Experts of a small language model.
Experts: 12 experts in each of 9 layers, 256 SwiGLU neurons an expert, 1 pick a token, a softmax router.
Below are experts of layer 4 (counted from 0) of a mixture-of-experts language model. Rows are named router (the router's row for the expert) and show model dimensions 64-127. Each number is 128 + 24 x the weight over its row's rms, rounded and kept within 0 to 255.
Before each expert's rows: a language model's description of what the expert responds to. This comes from a sample of Wikipedia text that the model never trained on.

# expert 10
What it handles: Biographical verbs and parentheses. Opening parenthesis after a person's name before birth dates, plus subject pronouns and verbs like was, is, He, who.
router [126 122 111 123 150 156 142 157 148 111 167 102  87 101 159 101 132 128 121 107 163 145 152 116 102 143 135 138  97 114  84 104 121 108 130  95 161 119 145 124 175 123  85 141 104 163 167 137 151 139 100 123 148 154 140 123  82 104 137 111 148 117 128 139]

# expert 11
What it handles: Sentence and section breaks. Paragraph breaks, sentence-final periods, closing parentheses and == heading markers ending sentences or section titles.
router [128  92  95 136 126 116 115 142 150 142  72 156 123 132 127 139 126 151 121 103 105 139 105  98 143 120 126 147 129 159 167 126 122 116  75 182 138 108 155 121 182 108 167 104 137 142 118 113 147 118 116 136 158 103 112 138 150 140 143 114 124 144  87 165]

# expert 4
What it handles: Prepositions and articles. Function words starting noun phrases in running prose, mainly the, of, in, by, from, with, during, after.
router [133 186 125 101 102 152 147  78  80 117  77 166 106 113 135 151 134  99 133 121 128 154 150 137 132  76 141  96 154 150 157 105 122 135 107 129 140 133 140 160 105 150 120 100 116 148 138 136 111 164 118 160 120 118 129 117 157 171 152 122 145 147 129 107]

# expert 0
What it handles: Name-initial word pieces. Short word-final pieces and particles inside personal and place names, such as de, i, given names like John, David, San.
router [130 137  97  95 136 129 128 104 163 149  94 126  97 108 109 101 101 150 127 125  94 147 132 161 115 163 104  89 131 162 135 142 134 138 125 114 159 151 148 162 131 159  76 126  94 133 116 100 131 130 154 118 128 131 160 120 163 102  69 139 129 132 112 137]

# expert 6
What it handles: Possessives and ordinals. Possessive pronouns and ordinals before a noun in sports and career narratives, such as his first goal, their home, final.
router [137 123 166 164 110 129 106 112 162 124 187  94 140 157  99 190 131  93 133 152 169 105 136 106 111 183 110 159 134 125 116 108 148 165 111 111  93 130 132 132 100 128  70 133 144 159  93 117 149 109 150 149 134 131  93 172 140 149 177 151 114  91 126 124]

# expert 5
What it handles: Office and institution nouns. Nouns for titles, bodies and organisations, often before of, such as University, President, Minister, Secretary, Party, Act.
router [144 110 139 115 139 111 170 152 148 113 177  82 156 114 136  94 161 116 148  98 149 104  96 136 186 152 129 137  99  89 147 144 130  89 147 179 126  99 115 150 109 107 118 102 115 118 159  96 145 118 169 132 134 157 123 102 158 126 104 144 120 123 155 112]

# expert 3
What it handles: List and infobox markers. Bullet dashes, line breaks, colons and field labels opening infobox or taxonomy lines, such as Phylum, Country, Died, Coordinates.
router [118 154 106 116 156 123 103 134  93  89 123 143 173 146 155  96  90 124 146 154  83  95  98 106 141  90 128 102  95 154 183 124 137 140 198 175 138 117 104 152 137 147 162 137 112 106 116 102 114 122  90 123 102 138 183 129 111 142 125 143 133 135 112 146]

# expert 2
What it handles: Mid-word consonant pieces. Short consonant-led fragments inside rare or foreign words and names, such as qu in Tequila, ph, br, ch.
router [131 149 177 128 111 120 146 117 110 146 175  88 135 121 132 151 173 128 102 132 135 124 109 122  86 113  95 106 191 142 118 131 153 136 130 122 126 114 101 120 126  83 134 159 139 114 121 132 101 116 152 141 147 131  86  75 100 146 106 103 147 139 167 111]

# expert 8
What it handles: Ranges and connectors. Dashes, hyphens, plus/minus signs and joining words between numbers or items, as in scores 0–1, years 1940–1941, and, to.
router [160 134 127 115 136 126 108 146  90 147 140 114 134 142 148 157 115 163 138 120 153 101 153 124 131  86 167 162 117 104 123 159 118 123 101  90 108 116 161  92 167 122 157 119 143 142 121 127 141 100 172 131 106 104 121 188 143 176 114 112 142 135 133 106]

# expert 1
What it handles: Numbers and quantities. Digits and number words in counts, dates, statistics and table cells, plus nearby units like years, months, half, 000.
router [153 113 112 124 105 144 164 128 108 124 114 106 101 124 140  85 106 125 153 130 159 164 114 110 133 131 150 124 133  95 117  92 114 134 131 123 129 164 112 153 147 133  95 176  83 122 121 160  99 163  86  63  85 100 137  95 138 102 143 140 166 147  92 140]

# expert 7
What it handles: Word-ending pieces. Final pieces that complete a word, mostly names, right before punctuation, such as on in Hendon, al, y, man, ently.
router [100 120 141 129 150 104  89 117 157 163 127 182 127 129  98 147 146 141  83 142 107  99 150 136 130 123 129 134 103 102 101 129 103 119 133 133  65 145  97  76  68 137 181  95 136 137 166 147 131 132 134 134 130 134 135 151 151 111 118 145  94 136 158  73]

# expert 9
What it handles: Table pipes and quotation. Table cell pipes, commas, semicolons and opening quote marks after reporting verbs like said, wrote, called, stated.
router [ 81 125 133 151 118 120 135 135 138  96 126 163 154  93 138 102 105 103  98 146  92 148 110 163 154 134 115 176 140 124 108 173 132  94 157 118 146  99 139 117  98 114 152 128 171  68 120 147 113 123 110 132 134 145 121  84  94  88 143 141  86  97 131 141]